config.toml
d_model = 192
experts_per_token = 8
activation = "swiglu"
normalize_top_k = false
vocab_size = 17973
norm = "rmsnorm"
optimizer = "soap_variant"
beta1 = 0.95
beta2 = 0.95
seq_len = 2048
train_tokens = 769300000
dataset = "wikipedia_en"
Below are experts of layer 4 (counted from 0) of a mixture-of-experts language model. Rows are named router (the router's row for the expert), gate (a neuron's input weights, with its number), up (a neuron's input weights, with its number) and show model dimensions 0-191. Each number is 128 + 24 x the weight over its row's rms, rounded and kept within 0 to 255. Numbers have three digits each.
Before each expert's rows: a language model's description of what the expert responds to. This comes from a sample of Wikipedia text that the model never trained on.

# expert 2
Middle and final word pieces inside foreign or uncommon proper names and rare words, such as Trab-z-onspor, Dyn-amo, Fab-ian, fa-ç-ade.
router:153096100127146129099148115115120118130137107158104115119081123104130102134172122127129103104150131118148127110138117088094110146103140110118145175075113127179151151089111136146154141122123068117077094118142116166080165155133139127130101124110118109087120089129168131123098137114153089082139157128111119103140095123130146088160152135119112142165126171125093137108135162126208143109072080122150133138139141144149111139162150155144142120121137153124144123146146131113120150146141124157128135123127137138078124131125137154145077137152121089107177122099092110118109130188126139118
gate0:124203139100130117127111103082136137134101133136122089170128145136118097086122112140104117140109147146059154093161176159127120094127119130121138139145128145176121091125083130135101125106137163108158126107131115127140089109103096139083123135120104108115126094128135111100131153122147126137189106135120122147195095153131095116099108126070154130140129117111149118177129113172070061127150176133137164133123138134156135131106112129127125145168119123135119147137101148161162154091120126105085090151094085105122140116142126131122127162117132121136135109125108129129148144105112122125
up0:103140100151120126106137154120129129137093122110137166131152149148117127102111114119141129136123073129130152136097113167166140160169141145135116149137129142063101112121127127135150102089103148120146155141143106114184159148151137139140177119182102148178130126127072117109107102127131180130136078112121140149149218125126101123111135148149146155131128127115127098166143125152142123113187132110060151153117136113094152117110144146155174118132103108145096123137109122136181126123115088141119106119171151117079122114121155139126129122127114155125085124111149143112098131108157141151
gate1:144157130134135129103162122109112134111152126117126157139146117106138127072113132130147122084128101113124141146112112090126133184140130130106166156102121120154125193149148110156123109135136091170138123086146133138107077085133119104129112089163123101090159105133167129168098096076114137126122127089125126112141107114119140143098115125134106143131119118107139120152112125145171157126142120138131079152129136121110107152171162149116134185117138157084150094114121117134150180073082130152135119135102127146064112107082136142157079134122117091103159134120118123117140124144093161089
up1:120188101105133141151104131130124133136145151132126151097124123127115106163155121180105121168088186145147120136150147181172124106161132107137111105170105126113100046163145155123148128143109158099146114170115146132147132119093132119132118159138126132141145170116117125072158105168128133151137123180157132141118136154139133116136109143149153097150151150143111129140108119128089104138104179112138169120121136118149118098106127125131098125141119082118103146122159137111085101176137139120125160075151149117153109165153139146133140132110151126177143133129130170112127145081149093163
gate2:098146168107110106147139100079113141159067100155156141112121121131139140148154132160108131131172108137125165087071120147125132138077126145153128148090113136159130140091170099148136139128148154119087132117151083180120144087146118108111129167154087084084129096181124121105140136095111099115105123082115130120133126127104140098094146093149123114128170092111135132136138111150158158110122150135157103128093124105101140117132157163143139161147125141127129128147159138125100131088126153151149141132107142149137089129122144135181163090142161143149129149087133088115145137090126124103
up2:160144116154109114127075156155113131107175141113114129105112108143124112131118143153114137120095139129143120180147127165133115118188135093142120127111097137120126158120124128138138097167165126103163120072121163098096148160115173137143099092180105157179138148084116112110102087092128129128127157143098128133133169119117110144163131143131118148148119134148112137127096108088134148195139130117105131126143102120153096126127132107091121118131137084122129103161116137133122090139053118102095105128101116094115122146116125141149118098086094113116130116146130074121095090166096102116
gate3:151137121121156076152154101098139161112101123166163133115110127139120140091129173127128135087104107149196119112120119152158113101078154109104145101131094131167129126128159121150099123112123118114138106071121163147138129126146123136146145151135116122127121124152157147149108118120090100134142148084130109151116131146085145140134133128114125142153120121076132122115168149127156103173122127154101149149125108163115089136139127143132089098115132149138130126184108132149079125075068135154151063145124172083110110124145120140155105131147134142106115150162136094077150106159092109144
up3:114166152148093151157162121157103078172156121115093154159120128132141114151101127126157096134178151162100111090111110085112127095149143090149121151107110146133101123138129162100177110153131143120148150120103108079157107131127105142106151130143121121108166148122106091130143130138129140165124116103120120124163151162120135139131155150110136078112139153155112100118137108156092177106134125122140153077122127100109142163123135108118171166111114108140122150130143132130131146115129096093141166118139074160150157151093073106116151108092075146134146150091117147125105135096163110166
gate4:108123111118158126109110129098155113148130123151147108164132126099137115099112138111131143102136134132126097125158126078103100181143117112109126196149138172148086135158100087119118129165137094174161170144151142093138106137130086121110096122118168116114154109141115142094098116112153139122149179127139137128128123146090138148121145108142151126152091085102125099124110142163193149149091139121122102126136132155132130130110138157129142144128152138145138098137158147116166138150134115119137123144158114139060141104155158137128139119112096162163137127173145152148135176135187201135
up4:120116128106088093141133135113143164143118139111100093111153159121105139128125137131108121106100127158120155086093163099147154108112120140131112099150150113165150086102151129141128106102133156097156156117121136167115119129128135125126152122106130100137126172160132159170125182161127144143157098133101144164131127125142123105125069178102120117131145157137121135101186116089102110124135132106082178158120140125097124139153122101114095123130184110108116172114107137150128122094103184159111137105155132091155152128127112082104137157138137127107123125097096129116121108128073053153

# expert 29
Short letter fragments inside personal and place names right after a first letter, such as Alcaraz, Macadam, Eatontown, Susanne.
router:130138097147154120108150128141120114128153120189111169140082119147133121138138137148128097147137158133159125133117074120128097134139137106132150150082109096130117158123095133189121148139128102121082107088145140120085130128145128100089154129150133096120109114141121082122129144134126105095149159122135134102133101125090187118194137125163084131151127102106096150109138125104145148104116093107153119036124129140120110134158172142135174114106116137125094137118147128128117137119139128140121119128094133124068105166115125153144128099158127123114178130054142115106153131145113137109
gate0:141111120150127149113152091112110130145172132171099118150108133133129119146142137145093105128116182137133136191101140108107113144080107133136128126118117143107131122095133116159145132087105114104104132136148166133114133129128145092136114119151127151116113121166146077127150132110140182102122165139114146182142153121100121162143152139153116162144104134144125184081134076120077104115125088088160137125099158168145106126134159160067148158111159118109130152106135149125110167081148137112142136131146117132128120121169128134152150059124101095109121145108097153091167096118137130111
up0:110124126143072146099187147087141142163165139156120092159133118127096136117128147121151094133123153111108123121148147098112098160119093115118116119145113140096121130115137127126146109086082133113120142129059171114123127148167116108116152137150182147136123166170147110105184147125167171103097147129113130133124153160094097128134140139175090112169155132168159148124134080124100106155141143114130137128128152164124124114084099159108123160130144114139132182131117109140143147091135156120099123124162107133128146102168098095084146111149117090110154119141112093148140118135150140103
gate1:162174142123130137097131109123152144121152183148140147129093131147097149058105105151122146107099150128128122153121119127147178165108126131169145133135155139102116150141098150146127093137125118120090076103120135151070146144107095112152121080142112126120100131103170125154091110139136117117159114124149161133100130065125125151124099133106166140124106132123094148155119146116149101124126116136127104146138164140138104126082133147191144117107146123114102116156143112081098120176084152097122139100107158105120120136081170130104121157111153169131152126108123131115094103080114149144
up1:136091115112137088121140126118115125110124102106088149096136120100128116164120175136135093147141127163147129153120133163144109080150137126136116121145121122171139125129158099110092115102106093156149162137190115108157147133136142117159177156150131135087172107136133125117139142131125129150112097108131113132149107140126129144147128124110095103152087129168174144074135095137120126125150133117121122143082114095134136144133148187098104136138086114110118129099154138165131089068145130133141152134197116148135130142164100151171128126168117108128121131161188161104153143170162102093
gate2:081128107117079108150125122135149161144143124144135138134093123126046143114106119123096116137144134122151127138115117140156145108148123147181201118119098091161096112154106100146095135128117130119117121137112117117154138102111152101131143134143105076087117144152149075136157121128139129171158161118126114082149120125102128148071123100129135156146101118092108164122139120115130150131141154128156086133138149114131152121156133142127128136160126150152118114135146108169124193109090101123164094104141141168130094160140149108147136136146138113118106110158127134114090187112120200128
up2:150134135144118137142113120111131167116154132135135129080108114115182144134118112138115156137109083125097120111137153147089134134149146094133100174163183141122147132108164107092150116159152131160172132167124136116137128114119121150125090142123139162130131111109113163149106121136133145069125096135144137135122171089118098061154101117158126127108178155143117133116111148155151096148121126102156167158125144105126098149110116165167134143124144133097109141127092163142053096127142121113121150119151134087139073071128108087096154177121141129130131132145110134126130110126161101163
gate3:120129147148093129110144112141111116164082171136090140119096089116106162128196130172150105147127149118119112120152161127124129139117147134124107130148110117167132132108142112165122120126141145124127137098137153140137096108135144134109136151143121135104128108116117157120095141120130153148133163123107148148132152113114171137066145109107131133137128102098121189116103091168131155116127128069135136092126156107084121142118156163161134140173126119076150136150149139121133122088167204143062132090106125100086133124127128119145097111111138148118148181106131166105171163110116161131
up3:149115118128156143175098185099151142118132113119133145087160126134152129138099122105111117073125123147166147138102111158153108115109140138128179140131172142142114116151129148093159145131124080127111109148137126164147126115132102149180130134096141158112132158149136121122169131139130112140095120136149096119143127127134125133163153172117116114157129139156159089145161146039129095125159113121117104130130083149137129106123119108144086132090135131164098112131154124121113151153106050148132107142153091153156086091094089128135134143180098101100121097123113116137114110132122090112
gate4:074158096131162122147088113138125125097117107132150125133098106120129134125102115132134100087179099129085148130124107125072100165124149138189136106089164147139150075152181119170134138153124141118091158120129135133087121151154092140100123109105128155082185125110137129130139089144129118098090097152125091174151097150149135088118104099119086127093141095152138115132093129160130142113173100159092101134097136113145136156149120139159137126158136121099139113109118126146150169125132143133118147115160166153125105150159137143138138131163128093128128101116124162115121151120120116088
up4:206147117124130092102133151152159169114140147150127158121131121092099130093135124166157100136116123152176108152160144127184131132119130155136139162136166132083120166169100123139106136115097171108075098121117101130101098142107152134157142120132117106112138141069160116121150124128124112146123090099153142105101114094111135136122125115117166138177069150126170164162125116115127101128114104117113100118110097159137113121106117194137129111112105116096170138113180145111139075138118107138122116151149111114126144111136126152156118122130134125149169143130174175107135134139138129125

# expert 10
Second word pieces inside proper names, right after a capital first letter, such as D-arm-stadt, D-ul-uth, H-as-ecoster.
router:102114111144169134120169136137157143152143157200130172089133144147105110151155115130113091121146139104131139101141116144127084108133123152134125149107113100115151155083109121145134112153133148130114116101155152121099135131130144117090115127144110084118169126101212134125120138147142122110109136123127094113159138130088184096135137130150075120111100124113134166103127153108171178135112116105151130091152141153116113102179141119184181109128100144113128147122128125085097123122132116130123121121123137115075104153132114137148098096157106131115181136066162139142151144146148136120
gate0:147139141196178119141133163146118094130141125121167156129158132081129082174112112104144152123111146104113106149166141098137161139111117124101139116126119119085116109134107136099149103152106117112104069113159144113162107085145154115124102146099143122141152147125111107124116074088175117091120137154104103106113150135133135190144123129113119150107129144115134153189136130118145179118097097161139117111090136147127110085129129109108136134147120094128111134171141144128159119156110116126098145126151113070106101123168120172143136157078166119133104136130120143134162155152101145138
up0:078125126096090139110110128107138150128135109119089136130111101155128165111122151135103114129132101138143130125086137135132105080171147115160101119153104140136141154132151125136112168102134125139136179148142149117091163123131107140106184114166078141126104106135122139140153181146095091123138122132125181132114070126108094112128127115160135114145133114134106109101126114129115088161154155078126117115158120108113146173108115118111144113088126154143116094081138106125111102108132128145194102122062111192149161124100119101122145073168107153113163142104114143133132117139136120128
gate1:128105106160136170103152151106182126185144135151125132110158077130116123143099119157111107114172121135105118103119092127120101094136117156181111116161139134113110158123136144135107149112132147128114088129166138142145099106116144127134087127157101124154110158143206103139110148153174166119122102162134140116117163113124129109114127153162133083138103120108110162159137180119112147107170107126100143099119145140147167111156117091129147140105105090166100128120113139094148149107134121157098125131098157114089109157156082134137118105136117124121123135172125121168135097139168136181
up1:138164097133118143112153124086144142150136132132111088084155122091128122156132097153118058110153095136096145131159093154114105063121094139154127119111121138146105137097122137116140136110150157108101116149122135161124131143082125107146145134161154121108135099160171123147104165118140100128132103169135125107169187118148140132155113171145130095142159106132128145147141183131114144124137156130118088091115164156121132118122175133150155114096117104084138107111141108141159103152100101098103159156129127168076124115142119109124137101159152105154148168144124118104153132163182130131
gate2:090133136144131133109154101141131173135106118168160126130109156123074113169166132136134089140152162105140104148098152118136134076144124128114126157157117101177160158175137121144090132112132163111117071132106121126129172120123109159104137124167116129118136093105153169144141140159139130125108086109150095110148154141140141131126117113077088148138134099103116138128121135162119164140132142113111123122166115171134125139098100105173118124140086129170153146110133107112102114077122173160130084102100160124057113158106155124132095122172137144140156164144113120099130131136127108118
up2:090118157136162144125106072153095153148138085138105118131109149152121105141171134168078071116131142112112128155140148121126116112128141161130143077102118111134155134130149116165095141060108151138095105158120156104136112089118122120105158129153152103168115147106125175177129159127144144115133105154125172078120147163146143147120098144116111119136122126086106189140155134132106159118162132120117112139115118173101154118139117119146118104155120124117178163136156144111094159105144125140143106124137126110082083117111118130142100117162165120118144177110148149132115152104131109093
gate3:114116123146127092083160135152134113170101150161083116141135114113098119141114124138135114121155102142126118128164150145121128123101159099116075156154149105092180115134124094149114151082199126091155126157153119103116123145089110140103090129129132109115137128147118110135146115128118142148131112128122123128166056121142163161146110113146138125107118130069176124146114155138066088145139120096084150138117119095082126138115094138141146120117145175176106151118141121140164155096131116112112121124129147130170142097117123117158125109166133130106147179109129151163118121142176149156
up3:105118138142141132159127145131152082130081145114142119144143106142117122125097103119117139124108132157161130079121131116117157134159133121092113156144095148147120098185102122117078134135095132114122098142073126102121126148109147162120093115158129118111114133197100099123134142093125148122146116150129089143124164108129115129100186100090130123143104106158113072145152095162134128140078131108132174144085146168162122141139137112104121128131143177135131148169139116167148103109096114138151158120135145118160140099123135116093107167124118128136094131178176101072117090123114154138
gate4:126120104129140088145131120122130125119074129085119160113130130164093125141128102165104163141165176109109121123103219125126109108166156137135105106147140131156143115160137143125091101104116122100095104141123089134132147102086135128126152132148127157058107114103105098137107101165103131105148129095102105133128082115124121083096137129114159140148106125130099177136148124166086113133163121116135136127124133129087159150100129110156123166131135157164170147134116109156119121132143149180149120094142098145119133119121131108143128116142129111102143110160115198155108157106086131112
up4:132096115131135131132149153126163073131144164185115161148080155149116152130118115118161152155123101119165134102107119172148096116151120122140103144139062101109126153095097108166154147145088125130180120142137143130133152129123156125159113120160082119159150128088145098089147129136115125141117078117132084139124153110121138148099178116135118167139111150122154154082126106125135131141082120141148111129127134135156101154164110146117174134161134101158110112092123086087123119146187123130126113141112124105074149154106116162170110099119095114145147125089149117129144148122111124138